From a checkpoint of a small mixture-of-experts model trained on Wikipedia.
Experts: 128 experts in each of 13 layers, 144 GELU neurons an expert, 2 picks a token, a sigmoid router, a shared expert of 192 neurons.
Training: a variant of Muon for the experts, 793M tokens, 6053 steps.
Below are experts of layer 5 (counted from 0) of a mixture-of-experts language model. Rows are named router (the router's row for the expert) and show model dimensions 128-255. Each number is 128 + 24 x the weight over its row's rms, rounded and kept within 0 to 255. Numbers have three digits each.
After each expert's rows: a language model's description of what the expert responds to; "raises" lists some tokens whose logits its average output raises strongly, later layers aside. This comes from a sample of Wikipedia text that the model never trained on.

# expert 39
router:167132130135139102106077106145119138122108108134137154100128187116168129123129108158119093100116142139136175095131111149158102130144151132138117143113144150135134174126172116108164182137091130138160130118179097139141098126091124101091133146116114118118137170112078145132087125148162141140141110138132113135097131132096143115148136142129112125094131107139131124126152111149128104117129
It responds to: Final words of competition, award and organization names, such as FA Cup, League Cup, Championship, Award, Festival, Foundation.
raises: ".", " before", " which", "ril", " than", "-"

# expert 48
router:106089131131162104127100137120117200112141127085153122138119117125124130125072096159096111154095120159121138100163092161109134145122126144122143120127122145127130112124157153119124158091131117089095127108115092123147124137126133133135102155141079142195088166111121170111137128113091115074179089138127112165097119129105133153155127156140122146127163095109124105140149118098079188138098
It responds to: Line-break tokens ending a header or list line before a dash bullet or table row, in infobox-like key: value lists.
raises: " they", "-", " he", " she", " time"

# expert 63
router:137101122135166114144116111125114133108127153118129134128105172131142123135149139161112127124104176155118141112174084124133090121120152128133123148089106127133141090124167090118139132169132131143093108064103109136125101126093119144092141122130119125102093129123092170119182139112138147102155124150056136158103148145086159152158111132129123146137064095100126112134170109116105142084118
It responds to: Line breaks, mostly ending table rows after a pipe, also after section headings and list items.
raises: "|", "(", "ography", "ening", "Source", "oon"

# expert 10
router:148107108143149114098064108145122154118145153119144141108091132116170141109099112091082073161084145152122153129144101141087124152154124120150103149181146137154140127104133108120126121129120141120124118086151091116112085120137146121118093162112104111129149147112092141146131000145136140131156122135098133138086151129110154178130132118147141108143112124123154100165149122136124135099112
It responds to: Mainly "that", "of", "which" and "Although" linking clauses, plus coordinate periods, table cells, symbols and CJK characters, such as '副'.
raises: " positive", " solo", "body"

# expert 54
router:112069131125157094129150127116125132127141120131135117124145152092148099100101081181147143137110170141130130127150106095140102068142155102136117103129085154129163133104141102154138149157082114129146129096113102119083129138161125123145116132172149128127148164126092127155115163116123085172103130138111097144091123133074133115150145154149165148116123135138152157124204107129119117064095
It responds to: Last pieces completing names and words, often -y, -hy, -ry, -al endings, e.g. Satpathy, sympathy, approval, Belgrade, Orange.
raises: ".", " and", ","

# expert 49
router:102068140143148120148122114149179138130120183117138131127148154086127119109179119159078105118090112142104158135149124140115145104151113108152091154156122179117110156139110112155163127146154124145087090094133128119104117166120141115124172118131138112114112129125131130123169071093114123132128149112138144176115119136132140156163119119157130088107105110142125104167127047118115178131135
It responds to: Adjective endings and adjectives like -ial, -ive, -ual, public, national, local, as in Part-ial, obsess-ive, "local football club".
raises: "ly", "ised", "ized"

# expert 31
router:129119137112128119119095129106143172122167121155116169146130095128104121125109115117162141122084129147127138113176122111117077070141121119157130099135119129122168082104101116143132141161083161141118095100130122100126122172111157129145091130127134125187145125155125103123142154099120179092178141158130129126091142107094126141129143132143108128147112120088153101193119119147100093084100
It responds to: Word-final pieces ending in y, such as y, ies, ry, ty, ly, completing words and names like Facilit-y, Allard-y-ce, Dav-ies.
raises: " since", ",", " and", " to", ".", " in"

# expert 47
router:110122141137191121112168103144132178119170133106148116129132122123065130094104132089151082077108124122129128146132119117130104151140139138130121153168147154138131112119146097113065132164116127123130106093092092110123164106123125118165137153151106125162089160153085128125147156177099108102132106112107119138109144123082129161117132118142160143127155099127136112167132120138134145106113
It responds to: Pipe characters separating cells in schedule and roster tables, especially after scores, records or rankings, plus some semicolons.
raises: " for", " and", "\n", " overall"

# expert 60
router:127103122123157119146139095141111148112134145118135128123131157109144106139108120200138133131130125162092133126176119143077128132145087097164131149164110135131123132139153085101139091114128138131132088123173091145120103186149155149125117148103126108151113104148114123125136092127138123109099136082101108134084129148152182131146143091129118119146146104118109176134112146155110088138140
It responds to: Pieces with doubled consonants or -ck/-ink/-ock after clusters like Bl, Br, e.g. Breggen, Blink, Blackburn, soccer, triggers.
raises: " together", " into", " within", " with", " that", " since"

# expert 15
router:130120120137111100126105131115112165101120115150131110130100139103087147145107111086150129153093127156140144101177128166109127117116117129137078211130135143140131153145135141106122165093049138110169147153140159125099169164143106160139126138100118118171103093127114162145125139180115111105102156115130136125123139127089201097150117104105154115127101141098101127135163086122135155133100
It responds to: Final word pieces of personal and place names, mostly surnames and South Asian or Arabic names, such as Simpson, Ashurst, Mahershala, Totnes.
raises: "-", " and", " since", " in", "istic"

# expert 5
router:173103140130135102131110107123117126109114126111138145089124140111137136125095120101141097107129163140125144067160112075090120138137138127150064139157113125196132168130160104098148144128081168138159111131161157134126084104136144148174109135110102132114080141113101118124124092103117124174140136121118141097147151164088179134152139113150138132170143145122185094137158144140171116134154
It responds to: Word-internal pieces of Spanish, Romance and other foreign proper names, such as ñ in Ibáñez, Flor, Vel, Agu, Luis.
raises: " and", " comp", " as", " but"

# expert 30
router:133153107139121110130095108139149134124168179133125148100093125132108119148164119096128068163118165157135108142111120140084109131127165114149117159119079141141111143120115119131149101096101151162083165140158154133107153145155121137167141143160127109106189113151084125166133152116154128111138136168095126153120115147145127151158182152144132149155101097107143122162156131111124097123130
It responds to: Standalone numbers starting a table cell, list item or rank, e.g. 4. in tracklists, | 15 | squad numbers, 99th, 2010.
raises: ".", " shows", " dates", " today", "\n\n", "ction"

# expert 27
router:128144121115126138091128050126131114134140114110142108110114140107149123137140126124177073076081121159091131124153104140098108146162072120140130134151127099137129100121140140141128174145096146158113098095174116124114132183140145110161166131149113129130133124125138147180135138149142149118074141151084148118093168128174098129131148122135168129149093135117153143214135113132118127148093
It responds to: Verbs and following prepositions in biographies of athletes and others, such as joining, signed with, appointed, served as, retired in.
raises: " general", " related", " or"

# expert 23
router:145114117129130117109105107139120134119122140102126107147103105128140130143128133098099055152095176147114118121153114152073102175135112109142127153191132112149120152137142134129155108103107126138172121096159105121122119131131139141120129138117126080157110151124134130124149075167119190135124117124102123137080205134136149066149138128136183122133151121090134112131131119145113120113141
It responds to: Line breaks and indents ending soccer scorer lists, plus prepositions like at and by and sentence-final periods and colons.
raises: " certain", " others", " different", " few", " these"

# expert 16
router:117095146122110138100100133126139140130122155082133166103147167134139157142086122114134162099146167134130130117128084156123124142136114107149097187108139115136107146099150145116150145155122155117098123132122081141133124128157105140184157142121128088127096156094123143152190122124152146127146097119117123120112064106090120158130116138113119131137137118055152105156143102147132129083131
It responds to: Capitalized "The", "This", "It", "These" opening sentences or paragraphs, plus the piece "ca" inside names like Orcadians and Ancash.
raises: " first", " second", " entire", " next", " following", " most"

# expert 3
router:116124137123170114135114100132132133115109133094127132117142167109131116145108121082169114172104121125099080134107134151116130131118183136130128169097118213137138153125163157134123087128105147117092125104126158123115138123095123146144122172166112107197160144141090125137134092101089135111141092111157132168098140153133129097133143096159144159114102099103118142127140134158096132126099
It responds to: Colons and final words of field labels in dash-list infoboxes, such as Coordinates:, Opened:, Directed by, Country:.
raises: " first", " leading", " out", " further", " over"

# expert 21
router:141107122152100142102120139141152169095120126112121137113144149120173131107134148129108109089131149154103111119131119126086125126129099080159117133150093125122115123137079120111156134076124151120118121087104155118113075125156158182156092144130124095159144115134108141132139108119149177117171154135141141136094157147083144144127130103129108117102123115104083166152177111106112183092131
It responds to: Single-letter or short pieces inside words, mainly c, ic, w, sq, such as semicircular, turcmenicus, sq mi, Bucharest.
raises: "ual", "ue", " it", " since", "-", "ually"

# expert 18
router:121094125138119137132057135134139137079126136095134133104125112112100107119147161162113126121106134163130139093161122116052119174153182147140145168154150087134176131107127146100118106172106161155143104106147166115153162127140132112116136138131160127164106123127121152129125114160130157130125134103113206151106155140125174129146134095118149131148122160122135114109131118134118101099094
It responds to: Common first names and pieces completing personal names, especially -l, -el endings, e.g. Michael, William, Charl, Rachel, Laurel, Edelfelt.
raises: " and", ".", " since", " are", " from", " currently"

# expert 8
router:133112115153150124106123154119126149115163130093140120126136166142150141107101091142122101132089114121107132150138131140123114140138113119130118124115141152152105079102162157116138119087064135158097107128098165140120114076052123088132143118140146088143123152130131133131111116126107129167108148122107129153123167090164135154165117116129137118111119108096128080118160070134142110110114
It responds to: Word endings and pieces built on -ess/-ness/-ress/-ss, plus loss, tax, class, such as wit-ness, sweet-ness, actr-ess.
raises: " of", " to", " since", ",", "es", " and"

# expert 36
router:141131135156179127115118122124119146128107159121152109109076130124143152129126129121062070158103133161100140061171103135149116182131183129138119094098135130138138113122134059118151134174135127162139104116107141116127123134142142129154138148110119122128174110125078115139132094145122160142088126136116116133082184142161133182116134091153149141139113133141130139138142118153131095154087
It responds to: Prepositions like under, over, against, above, below, behind, notably census phrasing children under the age of 18.
raises: "min", "go", " her", "stan", "gi", " him"

# expert 58
router:147094113126151128090118118120141183105139108077131107154110139133126121096127136150162133093126138125123132152098124126118134137127110140137101117161117139121124128149137148130112114164097144090122141106132145082135095162171150128132140150138137125173115145157126109142140130133106150126133123138107170113091138148072167114143159094131120136102105127117131142145154151139070148090113
It responds to: Single-letter word pieces, mostly t, d, w or n, completing words and surnames, such as Clock'w'ise, Seifer't', license'd'.
raises: "-", " country", "."

# expert 0
router:159091141140095131099090121136101161141144123141131142095143159119131116107107105067072160084097144126129135113147105117119126127140083131125115095142060104136126091111162125142139199129115133142132084092083158119120160119123132110144114145102091128129150124148063148131114063108087121125153117123157129154107183112111133145140112141124118127113124133118119102168123109138109112128160
It responds to: Word-final pieces like -us, -ius, -is, -s ending names, taxa and words, e.g. Damascus, nucleus, Brachycerus, Genus, thus.
raises: " and", " on", " for", " in", "-"

# expert 51
router:142115099154141110099049107141122150120149145112150135111088135110165159125097121107091075152093147146119144129140100138085129140134133108147113148178181127143134131116127110109140128120122143135136109091153106117115079127122145132118073169108111101133164143115089148145125000142138145126159115137100133137091161128109156169132142121147145105149115119122153106163149124136133136106122
It responds to: Years and digits in dates, statistics and tables, plus the article a and sentence-final periods, such as 2022, 23.7%, praised.
raises: "onym", "rm", "rik", " Succeeded", "nce", "mber"

# expert 9
router:131096134108118102124137081149135136135122178100107141130141154084091146098120102118094052157136148168141134137127113137150135095129167124156087150114149154109158134129150128121141132133103165126087113076124146101112151133094124090200188149094126147103109098153097142124120107093107161111169108151117141141118159131142156137136161124131128105123107098140126106208151113116109149151057
It responds to: Nouns for roles and positions, such as director, President, editor, owner, Lieutenant, plus the itor piece in Auditorium and football position columns.
raises: " of", " and", " for", "s", " with", "."

# expert 13
router:116096112119161112102076125112110154101116125128129156103150148137130090112099137140111099121104132140081162159105105098119141079128154132121067107142112130144115145122125126104107124081099150158142147105143107153125129102161151124082149124127118092130178139093127130116181143142134141116170142155126162134142103184095159124105089060135154173128113120118094128142102116164132167135153
It responds to: Single-letter final pieces, mostly e or o, completing a word or name before punctuation, as in Fil-e, Sieg-e, anim-e, Enla-i.
raises: "-", ",", " and", " in", ".", " with"

# expert 35
router:179142115141169145122144117138122155130172124117134132100118114109111142147132120082113111163081154117110114123163124132160109098125149112147097138126103139156155082134139126127091155089146132139109148078130128106104115112148139160112120142108104077134111166111114119165096138168086150110137148153101150157095111096110180142112115137123156099145141132134130117132142071129147158111095
It responds to: Opening brackets and quote marks right before a parenthetical, usually dates, results or notes, as in TKO (punches), (1974–1985).
raises: "Gls", " practice", "form"

# expert 32
router:141144136158140102108107108162149133126145138151153140130112136130189138110096118114102056146122138139140155106143116128150116161129103106129133116161106114128129120123149121128112157140141121147114103113138140104118097158068137096141122145145080129134108115102137108153119112127123092129172101121139132151137131111123139143160167128124118102110122101086125108138152130139147104099151
It responds to: Opening capitalized pieces of names and terms, such as Col-, Win, Gar-rison, Strat-egy, Mil-, often in lists, tables and titles.
raises: "tt", "wards", "on"

# expert 11
router:122144130164113111124108110144119116124148167101142136117143163134167132156118124142121118139105129133127129133146098124145139177131139113126099112136109146141139147105078046091120150156129122099101143099129071088131065119090119115117124155157091105113130167094028180139141166195152103108099108152101137164143179120158159141169113174129127121155138140129137148156111154126136098136093
It responds to: Mid-word fragments like ke, de, ines, mostly after na or mo, as in naked, Des Moines, Naugatuck.
raises: " through", ",", " of", " it", " and"

# expert 41
router:163130110139174117143117100141125123124127129134131138127113136109172154150150138121143115139095150123107105132179100173099112172137134079139114145133131136130111162158156155142112117123151119152130145138130102120122159120109130128086170157141107139107181121100100122153149145184185143141151145172071097190139130156121103135132148132139113136151114095086108127130151138099141095109112
It responds to: Words in music chart, election and climate tables, such as Albums, Billboard, Turnout, Majority, Average, UTC.
raises: " since", "med", " given", " with", " by", " until"

# expert 50
router:153163058129137113090131071160133123124147135122139101132075132076133128147146127129145087125082148149148127105143112155119122111134141093142124129102106152136129142120120106137134123119107173142142123091124126105143103158107130163147123140097104131164082097165149107127129122069124146137145135180110146159130113131146118141110122147115124107111145132103151126131124147144110124143142
It responds to: Final pieces of abstract nouns after a stem: def-ault, releg-ation, sponsor-ship, plus words like influence, support, loan, interest.
raises: " from", " since", " her", ".", " cat"

# expert 25
router:138079092221130103126137112119163187105104092122112153131143114124120158113118124139139111126097125115058125110127121168116112134124135138145151147134125125153208150120120143114115132167167141107129117136138132115107112116136112093085147141129105098146145125107105134139150134090134129112120163119105167091134091095149096110138119142137124148165139130108138127164140125159131131143135
It responds to: The first = of a wiki section heading right after a blank line, opening headings like ==Club career==, ==See also==, ==Charts==.
raises: "General", "Scientific", " country", " studio", "Personal"

# expert 45
router:141120117121119141126148140140137152084148142146122148142135170117085124112162071092156143143123127112099133155133097150126148101124144095155123126157155115159108134104123076106132127138083124144094125092139106090107089153088120111134150133150114145157137132154062144141181158105171103125150110110133115110122157124098172076173095124135134115189148118133127119118165125132095145103120
It responds to: Middle or final syllables ending in -an, -on, -ton, -son, -han, such as Orhan, lieutenant, Pongani, Physician, in names and words.
raises: " and", "-", " of", ",", " to"

# expert 44
router:107101110141131122121156089112179157097145149112127142125092125127109163115138084123139114084119157159109147100137087139086110146139152113145131157154141100153168084132105104145108150144101128104113125104123096126130131130103135110112162126126080090127096162131103132136112096108126141125158097149096135121071109154117152154156125136139158090150134139134122085124126120154137172120134
It responds to: Commas in running prose ending an introductory phrase or clause, such as "A decade later, in 1972" or "...1955, appearing".
raises: " though", " although", " but", " while", " since", " because"